{
  "d_expert": 128,
  "vocab_size": 32000,
  "attn_scale": 0.125
}
Below are experts of layer 8 (counted from 0) of a mixture-of-experts language model. Rows are named down (a neuron's output weights, with its number) and show model dimensions 168-223. Each number is 128 + 32 x the weight over its row's rms, rounded and kept within 0 to 255. Numbers have three digits each.
Before each expert's rows: "raises" lists some tokens whose logits its average output raises strongly, later layers aside. This comes from a sample of Wikipedia text that the model never trained on.

# expert 23
raises: " ", " the", " N", " I", " S", " E"
down0:192100152221146080125178131150149111162172143157085113115136156122108143073136143159072080166157107111187105095084117154146108119126137145180091141131154093168149141186
down1:125096150110070112109145152096150159149151122134088100124176093137148108082154127169089155121078176102101100083126124118188150108146091176164150147153117154100128190188
down2:104117135130127031095102099092103110137127155105110089152059107114148095095100150077130117110117052122128079118101158099189135145125091104113137137073067151088118120165
down3:082139143131123075084134154122132143102089127106131146122118162095119128127174092109082136120167105071123101123143114138115164171057140157136141163103098121112124143165
down4:146075068165091150085206092131112170115165114139160038142145090253107163125081179131117122115169168136067156124152121128086133083056219130148119163093150120131135108122
down5:130118200099098133173194159173149135165129059067144095135167131078137120166154114135095085081114137114164118133138152128142196096161099106162096133134119152109149104159
down6:149105128155178127170129152196085095137145100184140123126124166177111135154156101068130133099127110149125200147171166098097123152136133170108147153175165139135220140171
down7:129108107103152101143105119077182148164115147154167153089119179131175113173151053081135090078098144169127101149127097119127165134090078138153131200183133099077160114098
down8:112215123100127112170138133069169124144168169154192120085174145155089126109183110203108107149128127124136055122092111147156094149190127168131086173108138114152109117107
down9:090144124174153154102100133110150117117070095129147168168105122140120105111156133125106129087099168130153150131104118154117091058114117167167143055116098110125105110090
down10:080183103071106171164141150092114145129115108131126116132101173134113090148109139126133170102147152109106100184127074181108157142140133123123109111152161118099083131127
down11:151106107145169122156139114113114105157132057121132104107135119125102060152106117147106103151113093091111132177134179169091116100142149091068078080201139155180088124098
down12:124144131102090090115114142139145134122135167097128186160104122132091162135160120126137117152170157131142112162180122091055133233163179099133161128144103136145114067138
down13:126198160188148120128165080150144177178168114130076148130129141075077148081106146133175144098079126109159110093137143113134122165127192136139131097139072148085133116125
down14:085135165148121070111137100188117215145088137116065205123095144152130143100070083110134145183064154126190129115091110137175149118142175110148083100136133104130137114081
down15:106120141102088095179151078149142183135138121113120146085099086138101170089116148180149096092099230147092123141116077141151062111099146096139127077119109107138165097114
down16:108133170149126097166102149123163133108168133144086129115162133112128069072132126159128129135156053115093086121144063127104116143156105096149125111182078073121158182133

# expert 7
raises: "s", "-", ".", " ", ",", " and"
down0:178185167093108124103152107148112120138133129103074075132110111101129138119099105109114102107139092081173132197111080116132144129129131150188162114049172107134131100159
down1:140073118095059114082152129092141114131105127095082128056116120126174228177122125167148117117126134159150089107105169136086166109106143157165066103100125132100142103181
down2:136072114116095085119115117120102112133078131125129171106107139059177075124135112196121103138131126140058071148073151156135137188131131146091177111182147076154131120123
down3:140062197130100146152126116140068078162096116150052164126140073166133146088115156172199105102179129108197144146174111123081152115144141108135100129115159065084125120095
down4:139133170104150162160154124135134138128116119124145133111114129117103140098154159139106121110136093088105147067170135122180063146060134140118143126120160115113111049119
down5:142100190139138168127106090177094155129187187185076149111187081126209118150082102097219172142117144121116093158072122159059164136152135110131105158150138129173162087158
down6:144155175121183079101079113161158106112125172136121105124124128082094145139104105129121078120114156106087101112125120096192106086142126174136151078115117159170123090096
down7:137157127155123124150088079147190178128054126133144172122124093171145124196140165072078095140092139158108135127152079142116131081147130103112171125143203113172099137089
down8:126182138137093098174168123170116145122197115133104116110143146168114135090104076097164155082146107156071101130169101145106115114102115129151135126065131184115114187136
down9:116146085125086172147133111118195108117174107131114135129077166150105074130066138113223114141113146120131184057158172099214111136133178094099105100165135154127128121082
down10:108157136162164155135135142103175101203166127136135110113115091113094130111100104142097148080090155143103099096104130083105080134115123083143107088218095152150115088089
down11:125133086196141097123157137143168128075070156109155100133158103131196158167172163118041061161119125090154198146141136119127157147129150181143155145156136187101175128165
down12:114103159135195107138134124128113124129105144136113165110150125141113116142136108105143137109116101091110152139093203120166089134126134166127050190145083112153106138124
down13:142152158112131153141106103074102104094101146115118152117100130118102114107135156105175135148111119164192222096128197099119182174078056092099118149150100103120136179073
down14:251133148137096106144063161110126149104101088195088072103096151120153133138119183137184146132115104129168111140166100136147141151102067054105149155125147183156141131098
down15:174096119169135110177159084164152103125158151166150108127131172134118153107150184184147123145145162185083168137098147108126127085144045104200087100148084120135145130112
down16:152132144109149110090112156115103123157071128107110119054156126090147176134120159104134155109085120089087152098069129096065093120180102091078160157137109157123158161139

# expert 21
raises: " ", ",", " a", " in", " and", " ("
down0:119107143117165112094195162057095116176115149130127109126120148121134130055140132079076129187131107122104168126147106136087141145152154103118092100094166123125115160139
down1:148151097133119134144181113136114152110166125133116123145199158166094115111016085137144163137159088138111160106098113120100170143151121081164090142140133118146107133102
down2:125083130118177192098100156174094116198121150138089144152084129163144108119080111132070107135089148106075045076190116137166158078101103164120078148197194146122112155155
down3:153190138152098122143141140166130113184156110134114115137127174155108131130092137109151118162149083136136154150163125113109106040190133123135151119084088156134102125080
down4:143171093097111113140131141168126135181073114094137113073134113121191101171080149152099128137154060080127102158145083159119121174080135139096114144176079156137087138070
down5:101072151128123117168075078139116143086114111107117158140129117136122129147161141095099089105113148118130154103172065109069171184033090064106205127115120139129131113160
down6:124177093144089114118167184116138096154140129141157131106127076154107108177145111102140093157119080119118148138125139109172120176097164173112156196119176117109161103134
down7:082163099115114111152117105202119160126127069145097156084181176045122099123129181082086098121134137111134153172072096177188111139146152111188162185134131121186064118139
down8:086151196137131107087161084175106043134140092141172125151154111217130094150136166138111091127196121147092144168076100134170140115138118138092084156112151120116116164138
down9:151058128104176158143086121165142133155085052121159132150144157101190113124106120129091112129128172138121129118127181105133109097149125144111109040102147121127065119168
down10:139111170133123090121200171155114074111175099133115123118128155079088107087147146135132108178116081151124231166068150157122130158133148146142123143143121113120187117044
down11:074143128134091113139193134130115118116066092134102109166132118127159109170109084137113132126127169068130159147131074135108164106147107109084157144144204119139142140140
down12:113173172143175103112133078090133122115174106077110120095144128137104126144126145147113121168132090078051112098147115106133182103101121110121149098096190143164105199130
down13:142187117130116122115103122116127173084121081164100099100162107201080160140134162113144134155099141061143106163130155104186125165128178129155092125187148160123163166156
down14:148170152173115151093194094136141142076143140110154163126093190110139082164140098185120095161130133174162134082131125162155153109102139135090123130176088099132069132123
down15:183162101118184162196099185132087065144144149118074169086157079148067107168125110105090122094077164127161093131120135135142053181111066093114176133188122095168130070082
down16:141126170119147116103060083148067178167133172140175125151125127116077176092110073132190207116101164123093093155078132116109181113115132155088131129098116189057104088138

# expert 18
raises: ",", " ", " and", " (", " the", " in"
down0:123135124089120111105146128140156171106145146138140100134155133199165145096160099106161163095105047186130072101130168105109206150129115193170102205132166199191144134151
down1:112157106148126144147108100140127117110173175132069198108189189158139168089135163150126159131075137177085132171136121129081143107128092124132133134109131169137038097096
down2:190123101126188164148084133067123106156170087161148121124105166093158099138106180120120126020215114158130131192128152138076218085053096191121072113125154090058138159124
down3:117177145058185135090148178096098221049128148157180141143095116164140208115043166104122051092164087163086094121074070151165137162094144135115121093135132086131126133088
down4:149171129109115171122142195089140119148123153172184133157152185116119124134075136109126128042153098123118124109057200127163149128207158104136097172086107116112154110111
down5:132057117231119185170096130098138147131155148150166112129126113136128138090166135080154110070157117135157107175138107164146116138158074105079116139113134128074125116124
down6:145136111088060128118172144104154099178047117146045112132146124129138093093145097145141086098163144138077109144096139131151080161191211082162090133116131143102161129175
down7:222095115127091115118136164095105142145156100112159108116172160079146113157132157133141090115077138142161126129159163087180098103196145089090217141127113086071114130064
down8:118179165109157124125119085136148020098143088110110177140166135130155088159157073111199123115095124109116089108118097118111137130158113149091093124151121109094115190146
down9:181090147191175145144181124100169057175097145140116120126098207105140108187092141128136107107109105083139180126110142171132152141116105171134118200069121175085083081164
down10:047093100131146122135129101149161122139123155110112168161158148119115065082161119152131146160149123093119144171080143106218116116157127155129121169148123129101213104070
down11:089217165152066136112169110130111127063134158071143104143100115102154130197170124145078153108144158122179068128102116153111086120118100125118124103119190103047131059081
down12:124145087113182161118161127072087126130127102103162184098174155158082093112141122136164183151127144110137079127214161112168099136178120130093112153123158110127129169131
down13:150183118143117139186116146110087054086080126128169114117105174150121146126102169163070126132150132161115118156144137120103072166136145116086151117202170164093163096098
down14:118157147141113120152191157129112092120100117169109105155157163114094111135134108069076203074138054104083145111145171162045121129152123155062123169070122172177144137120
down15:137139117092123103086151135106121131157104100078131122131095125095158185145142168139112115117171112158133139129195125107120109146121137144087177114054107177107172111152
down16:094139168160096101132132122110070080162127126126095122182116063140156077110049005130152158223153104094124163152142137109126160172161083169107108104122138200112107121131

# expert 8
raises: " ", ".", ",", ":", " in", " and"
down0:121116121091115151164087076119081138126137103163104193107211124169096075130114099162133132184096090091102153110113137104184119176177145063113154174094132102135184167167
down1:137125170092146031117123120094116108131140200119177179115100153102129090144135094110076088115128148118142131121132117139088096131142138170151112159121146155181128120142
down2:121068110075132115137179100081125142170137075179137152168108104145198050124096124146145092153185116099158140037139121137069105080197089159133100132197085193147129116124
down3:153143188140160085119163146171116083057143104088109153118139138159092126136112134113096105133130158108159132125170172154156109161131184094157046169157139145162115119130
down4:100112130102128170107148165114124135151086165121147142145118123089089121105131187170177157144109128154116127121141081207153109120131112149134118121160158101138091127072
down5:150121191108145088128090157114143116115028112094094035108104139105090133141110163125118153161070121168123190150080171173037120125128145076134127107155145164127137117094
down6:103218107119110157133096069141099169125180077074131061131140110139144130111158101115130117133059152133121109130121136115181125143142127092148131137106124120142127154116
down7:157100134124050121093150182149118154167106071089206119110150148122138156152171170108170165142160158146146112134161143087143125152154112150134140158131165159156163151109
down8:102142166145087127122087134160108118162135145173128119151140124135105172180135092097156144132096115123148064135093090198121090074159146118097177255111212168133189108116
down9:108144157112187166099193161145105145061187132125169119190045098142190088152128115122117167109162183102144139134150129099114138096070112131177096173125112141128166151096
down10:141134075104091157123117153143119164112144118085104145116159153181128106150091146165151108095086145059138117138119139125129171137076158159074156168119108080157082101082
down11:141118150134112086079187152133130081115077166080117126146147127190134131136145124136113108143163131073125083143065132126147121085192144063105095082111149142114148151083
down12:156144178164089131141148111099126128127145101113146135137155113093128147102047164062168100135157057144184074153100079086093143153101124129134094132165107137174059141131
down13:153051179144142197158116088137111086095163120070084093131155082037143123132069134126146035107117155127074174092067121109057155093128110073154127140024172143136161117202
down14:151156124079108108060085102183135066142186119114139116104151146108147139136133118146136149081157129085126114129130133116086128111108174145140131133171139140087131120100
down15:111137109085093117157084112130075174096119108122076119147127172130103146160146107177090130196125126104104187154103132141112105174168167141120152135086141124174151136193
down16:152124186171110108115143147094152119121131105159099104113174136133090095102136123169159224105156137103175063136109188087147125132140125160105061141097137193097092149189

# expert 26
raises: " ", " a", " the", ",", " and", "-"
down0:143130149102173164101130128154159134194104153128101171139124067151125102160087128093185106097093133099179182136149100163139169110130158098151122145166161144153111124149
down1:164097112148116107120171116151111143131114158099127147137091138167173106123112131146112147130110093106088099074094134123186163156141152095091172065154170098120143148041
down2:136166090154124068156137189135102162136134147129161124153087123114192107159117085174111082136076148147150165148141122132100137070111099127154084130117153142122142148115
down3:134132149122105107116131137142132109159123142121093109107121110132136097086153107172161098150153194100093123151166087105183172043166111147170121140145121150157142138093
down4:161126075122158156084077136130113102165102064056125068161098134127092118139153120128135082128173090117147131158099141091135125147100108140078135087141130184164146118148
down5:089141056128118107146095117149173103173112123148075113113154143110133132151082173140126143153147145094121118097129162095157103152114099167205181190172153123142117079129
down6:127129113147216161153142110121133122118135154143143137149168189122139132168163086180178145153121090157120136125054092069134107045152143109134153169081165113170122148132
down7:173199129172086143062104169145141103156064154103141106084135163139109178143089115057113081055105139172076120114106146106135140148130135111136152091123074158058137111109
down8:149067105116111103109128145144137125114151119169110107173127180082078060114124155124168050048115133095207120091192176042091100113124131159113113021112104137086101140157
down9:157168112063079174101133132109096079079112115119125114147074139145112102118075197175080113113057110128141155122078155139131166089152137121158091094093101189158132113187
down10:104143197114162154150164131166118124142100142106158172108119087121112151103114108127112121144128113057146128079129123066091135056140108183185198184135110139128118188145
down11:144178136165077211145121138110103186107096115189078103103125128093130108097141051121144115112137142124154128181111063127107115133097190148187082158131112142156156137149
down12:151147135162128085203146110131085118219134138089099125157158125145140119085077120157117122136141101099128132156127160153185181146175099137141083124136127160182123070108
down13:111084164124110082156103096144164151139165103125087074120091127060128107152113138086130142134180174103127147125174185115102158088144095142099094147138175123104090095070
down14:098169136183171099132139123126155176154113077164069204093165094107143054122108152092104130089159136070121091124115157161128165128106134090089139081116166108062137188104
down15:175140152059077149074097134159155168099129165101141089137113179113136115117070097129128100128138073089144131126155134171178104170157152129135154073093152124110118135071
down16:126125118053144083165179178237074103147091063087105104095165118122061153148098116132143155090116129192066180166122129109107173126127198153148075151136149105169195127068

# expert 15
raises: "in", "y", "en", "a"
down0:085189124109171153089168141110114127138171139120132078139143124147149089103156100116115152164124138168132089151186132154105113142083156106111087113131117089123103098139
down1:096128165091123131136081156138104122171116148089104114187149135064170132151137157119146148166175161161112140123151112102144137142104105144074099127084210083118081106152
down2:113146168112160150083148163101138108171132126175141143113128093103141187144145090112103141095079128134147162132047156086150123134147191098160113102153113074145108120161
down3:095163154131110132104123119162070109160078139169112107139137055240107129136108154115108065109094132113118122097123089186110171155114149118127127103154173160115132089127
down4:143100161156133145152196028100107140101049120154133097183205106164151104115126188161100134112158078151175093141114075137108171195119108161182133147168114142125107128099
down5:089165124149165179145119072131099168078129166125100148178100052150159046142087112134212146111158144079178127093095149126158149158062172107114143133160083117137149135161
down6:105106134171082082116099116150118133076152142091191114084152109128125177107065153123141175096133202215080152120176132124156097130145074128160096115072117082145108129204
down7:095106161098162128116138134166113121072123136122137195150135132125112156108140165136153139142125097184106101115102093116063163086150151111131074118165132132084149125171
down8:160109089124143159074156099153112210121131113108126125185185103110154078081122171140097113164109105084135087118135140167123135139159121136075126079093127160112123123094
down9:172160110121123058143102152031111121175135100116170146082102121111144127160148171127159174069167189113117113144063171146198061135131110123180104090132155120105146114179
down10:117150185115164161109147132051157074188076094184136167156118086184145143145124082149119083149093138136136151139120137138104133128118130139201119160113132154104070126083
down11:097158163145154093122099091181170097192142144182119184089083107178091081167075089094120163151132172157189136089133125119121125167171132115165171151078109122067076134172
down12:158138084116139089078181126153158178141107127139141123083117129073094112094141127151111080129151131098156144129111096193106084108129136106145109184079137153132135118190
down13:099150100149180136156187142156199130146085061104132173214162137109147169147177134088154091150134059135124133116127151119143145120189096195128131076135135118100100112150
down14:148112160183036099150091116057149180159155175177188130184161149135114106141136145154128129123090114128127135061115064135101133115099139190100117096142088107121127084127
down15:077165120084109104132122178141125115176063043130089081140118081117152133081155085086098123138136104141116173109108054202169154176157074114150179119115116148138140124161
down16:062151149146155141112109154115122077131216130101137101092160196136152101128104132105151096137071096105089139197119139126060128118114146145095147086136105128138203126102

# expert 27
raises: " ", " and", " in", " a", "\n"
down0:126101042073127146128162159161135098153144116131127119056114127114164128139169133103114097133083057179124182192095161108063080146083185103111144145056103105122130090129
down1:093189173127080110106143118134171131158155086132160060126148158133126154126147140142095120078167101135142095126123160160096084166086195183164096150125115135125117148070
down2:116162107142092163190132116108076134158126137104063152146171145136125150165109156084079188126152111109115067104142140102145151162062148108086204124098124154139155130103
down3:138153240087141140101068148061132145149114116161092161148159145202113140145177119199103098135084167095143096134160134161127126116145121166139086085111084171152103196091
down4:121187209170125092139090086048111116149117171107114131140124148125096151126200086110161079101126152106149174155139117118149136151117127154150124064064147133131099089140
down5:071125113095118077121160164101134115171134143144155133137069089117124099154122144076156173146132121183156155070081127153193109146161153121078111094118147148047104165125
down6:123116146089153096124123068123119176097137125175150130165159159095171139122136060119137067108082142122152145179100132188159111122113126136179104105150147174135125107084
down7:183160126113181096114095114162087101111162095088135208140118183131140126089108122149139116159124138074101119118121128154087179142116158123119138133166150123044113139085
down8:092159152150102125135169114097135144176108137084136134087118111116098129124131160212158091138109156181103092129149180147151106156064049094100141158114184153133121116156
down9:129129103076130139112109140099134150152102102080131136082119080147104146069117077100153070159162154143134078118147067168147156109145150094206110107150122077101155189152
down10:134151115132149144160117144106136139122118116137143156142169130126188178093142148115148213092173127146058171156095129158148145134124108157169118069133130121091148108171
down11:117124164103118153133124201156127090150155180146115113108117125164137136111160182092097144141147127124134185165083114161139134136089158143144123124140123116061113176161
down12:101179116175150116189146168193162182128161117122149096138131116116098108100123086157139096105109180143167125099090147078165114148130157167077137162118078165094177152120
down13:150164145127115094102157161128153136087145182114121142133126145105049119136145069111108072163153155075121121162152158122121143160121106101150082102109161095154117160122
down14:118149152122119174110114093124135109163176142093143135086098138169155151132121154126110122144173120084094124132079107160162127125129111079178149153192154078163106108142
down15:149136069148131130119172193146115165202081148129161141104132130128165150090140155204110136152147149149070065118102161110185127122084118133101112184133100086141141125081
down16:091044143133084134085125132094105110112148196167153154182122163195099111131114145164174175107133089089108174096123120126152172189083090162135077125105127162151108155121

# expert 13
raises: "ing", ".", "s", ",", " in", "-"
down0:146134154162098130133078117166111107140161156137116110089212077143093103093145168129126142096140170170202195077205174121113132171107194087149116149173129090152147143164
down1:142121049167143130080124110110158184177104143109138117140089110100132087129148089136159078133150117175185087131188142143142141135172097122094128106199131149125123135118
down2:145107098125187141143058126111105129140095118112129087093176123106073163116162167144154114156097131098124128130091175092113151103142162148099103078071132139124147161098
down3:118137093156162114066176085127184078097120133103168130093162085107073071105055147148139072158116134127151154120175074100121139134101110141187112107158126167200105143158
down4:157092182108118090083079165140091117180142112141143180091032122096102177127107115121105167120170158113101148097164054149110089125125124106168079076115146137114154067132
down5:146113195119135139133127153112161100106130126080186119176130145165111134164177096140104092205107142154109140126108079072167108046174090105139123128157107210103132116111
down6:142077120105158140182051154090092106189145157132148083103088091153060135132114109113180075149149075166116150059086129114148126064070139141110133117168088096131123145108
down7:145117080128171145136099141134186164228161110113103100134093152110142081078133170120155095142147113148206151126152120093124102133137101149166187142124065143096113108138
down8:123094151108101148193131137118146146145131166141110164113098118066071108120152175159107092118093147122157172132194100131109134100146141134167064117126115117158146074134
down9:129150155154196077142148144151106106070082110145096140111177118147150108214148139113115097155110102213166165148153101093110121127141178112116159162134140118134126140093
down10:102142141099155127131118069129157137127102155146116126147159098125069126103171126101079115175153175119151114094138127095137104124097190079162157178178082194149115072072
down11:136105096129113147120136156107128131104158140093110149136146139136116161118125127149146164113104088124109114082132064195164116089151089153132155174142134127147104118096
down12:146193115238155128144198107119094115101106106139137164089134070124194153120137124158107086149140104110072148144051069082154162112147111136090170079184134121142087067136
down13:173138124079096117140133119149091105088126125138185099119135110151132162135149161073158158102135132147087174088132175102123142152142116155217106141099109073092101144131
down14:133134076165068148139169075128102145123095101142104155097132158100132136099124171140106120091133137141167151140131143136136071138120167093134148085118161110149162138117
down15:115139164170154143133082150157152100076083140156182146150190088083085139121140126111152190099177112143095167128176115129092144160106150153203138118121128108142136139157
down16:097118068118100141054161128109127171158071152110124103113111099143081145104150121157031156160110096158187137152194139134091109137138088087117104121141147090136132086075

# expert 31
raises: "ly", " ", "le", "s"
down0:107135106079153175132158147084149165123220147144122157077123129145125151123127105119129044090117168135131105139134112182165154060140142143124122119192172107108135162140
down1:084198110155122097160124064168135060182134132097170057142102092203109109097157069124139134118087090143158164112140112121117083156119108084174144130141189131150143155140
down2:140151087087115144142126145101093163191149102115132156214100113080118167131153112174096117113175188131093139148057152108124095125137146128115165208128115130130107132099
down3:091094096124118147126149107121115150190124111126132086109139075143125134182115082119153068165084084141162101135069088164125138188138129114115076156135166124110197176134
down4:142136096119149150140108176135146149141179099090194169139110178153147089120143115191102082104111152089084121165145192159114133146152143109045084193129157092117131178078
down5:187108117135131083112132113060102171074115126187115121110097128141135112124143154153117141151073174133113082145139146107079100163102108098105121123139117112135127174166
down6:130117119114074095142092186113129151127142140078101140129139166154085152096089133143132149102170127153117165097075125118136135133133134185141069165143153123137141181134
down7:169123199077096109119101129139143136129160080088152096123128129152176149088137173178153141133107160049175139152132177122105142142152078113128073135132123109086166117119
down8:104149113122117142180102099137152082128137113131110165119230129138156115085171177157144126169119115109105125131080101135140177212086197090077111151066150145156147071163
down9:130149159079160160175092072076151186134170107151193138134158100126124115176089138125127144127140122096102155107058191130136083061144137110126155136115112122146180143093
down10:057154168137048103171156130135123148143116150117135156121110088120110150150082098151179104151134148156110098095133133102114143168159162142124102046150151167131125146131
down11:080127148162147112168113174161125139110115147129177099129111132139151135102166088066072147157128115120118099093151175124060102162131106234117139077176110119129124137141
down12:161124136115166150152074176139104058142175204169109133120076111125065161134097113119116108142073123095141137128150131113095049121155094158171160105134132092125078156150
down13:060159117147176168086172122091144116164134139135128077157108091166118075108104141137146134173111134063147124105149140135179190113101174147100119101063100123175108153122
down14:108177149149143099114139126126086076164189128155077072115167106101129121110162112078118137127152132163131141176158155149141079119142126181149115088202124181155192097137
down15:113148151210164123143142086156126195151122131076095157172162075064157178141133138148116154129158140156105068105136088183135115166171200111108113118136082163075116156124
down16:108097072111133163090168167126093128086126111129122062163168135090146140163154145060139121112140163128200192173121124113167116171131137181115141032066084100165149091113

# expert 24
raises: " a", " the", " an", " ", " one"
down0:141139124147129147127142134154140072088125089117145160105129104118150175138145063110167106130101138066108088145138154119125098065148116104112129066102077134154111161128
down1:149165111123163171098167150099113105089064174132112144116101129130159110110155159163108144142180135101187117137039103129147106116081109095075123130203085086108133111100
down2:145114183134141095054117140096113141121165109153195095113115191099133122121152141134147119117079128120085145117123133120131144098077145079085156144169106124099148181141
down3:137121136194143160137148132177127172152092125128138096110099188147112126050128073131109144105168086103159069097151080134106127108121121151154090068106156123127080087160
down4:144164152107139147205129118164133011081124163126086134096145134189104146124069126113112159117078069136136088141111108098112131073142105166134106159205132163087161146144
down5:113094092123111122082105079091122163160090108136115159129205182089113148103178175100112145098115141123141119142106150142184159105134126155090074125121095119078077119124
down6:115112134168112164127105121139121104108108114107181130160116159156118099087122123156105062082141101123108071099054100143120194114157118185180141093146141124191156149081
down7:136128117093144094085082218185145106164151152118120106084130094115129151120114191122063084175158129092091179151120192130173094105082154144138123153101102122122127121142
down8:102150092099115158157122168104124109150137120113125123177095065098148143090153128148113158071181127147124163143081052115098126114112174131120093161201156169160121074170
down9:137104115175101143108129116110137168150132130114143161130187154113118161139128114045132155081140063067133077104163111093158138087130144104131166151093104069101173108110
down10:168155102179105114103074131176094103101122180142094145114140065149092125130126118160138072112200120149073162178120093145119200114122113119137093144139146092137118120107
down11:068081123109145137132138096112127116199095122161093134086087105104115111168118155089162138084155152166195115137107158136175152132100087119136161136161142123080130146114
down12:148110078158171116109130087065174119090192178131132124094107156152116138127128145128147097120096125099128151088130108103113142120155140155188199208082129102140150143189
down13:059092111105099093193139165142130186160089125120105086140149108093081059098142131103154135118175145168121194112092112142165099170130143054086057124118174118127161099215
down14:192118178105136147108169160110030130162099082124179109110146122151129132107117057071106093123091142126131168131127072147161118113079132112141089146119219089148218112096
down15:108098140123133113170099126117151110169128137154096146166128064043135107133120138105127182176187108095090137130099143099151134085124108138179150174121120107173116071150
down16:159129088123175094122110075080135124067101061154123107100080178131129103177100135160109090127084177190115133098112159137166090138174138082140105135093065120073079097131

# expert 19
raises: " the", " ", " a"
down0:151094149127156202175143117116164162136189134108136105128166152097152163133121068114104157143078106118137154127153192140121124066158143135141158118098179103150136111121
down1:143175119071138158178146101146112088154169111189140195189094158175121166127106143104099173138151092133180128102146178121126066086162156084159166049159116104153126119155
down2:102125123173168122049121157120100105111134182150170097165132150072147078139191107137143095108174138101140129087114100118118103147154109128204118175155091070100118107156
down3:137123083128143169116171118152185103118088118142106139169156090162154140103086227122110187147002086090171117095120071175149127117085116139152086103168179150168173120202
down4:077104177095065123129170143125096064182085183115202100138080128147134166144126134135151162105137147074074105123118087161132134163137122158081058168143172103113129120134
down5:109134187188126129133105084135164138116132108148120132110103187102065158160145102159146136095193109134135120109127117100086167147100129121180148122083117146103128051118
down6:105170135180138161141147151041150165178130150111150156091153095159083161111107116124090050095120109134107131131107148182062156176111152055173105106117088129145093149136
down7:127108090160137181174106165099114119134158129129136154023147171106131152122154119119153144152136095066125119158159077120199115130153166095152090118114086091087153152176
down8:169124082112182143140131112132092153144127115130044124087134156089118098122084068164151090128102161114158143089120189176159145105118134102165129133154126101121106120103
down9:133176206128135090133099121116115079150128113127129119149175168120081080092119122143098075108087119139146167167102081088177143061109104099115073129128152130203042118125
down10:127157108128143098105148132148185125121126156155065163139135177130091047092151063193135103132138133099087117139084141140090166151075131134131083140140126134133135106194
down11:146132150082133136084134133117144143160136154142090145108090134156096184091120151115068154134104103145083159118132115144126162136131131144123140124153123146186150053107
down12:150161155111164107079142088132141080165134195167189145167165193179125093148179114070150172147096159129153141140089124062087154157069166085093209158131136137168165116156
down13:162108123088155182112162107153121130152121110139127130160142095136166109131091110064184079108100164136126140171070026167154102139149103116102163063150145138132113138207
down14:080109158130113075117129170111112091085103117141123135155126180075155198096126155088146111080138162144127035104091119142113127127110145154060083121087120106144132175126
down15:102063159154102126125018138086163189094138168061114142101147107102110162113096137070102118090092090111124056162133159093130127168110128150141158074127126153096081189130
down16:152148125127102069125119082169153087143145112181149090133066115084128104150071102091096082131144126116166107112076140126135160196076193157080119129123153130139045079158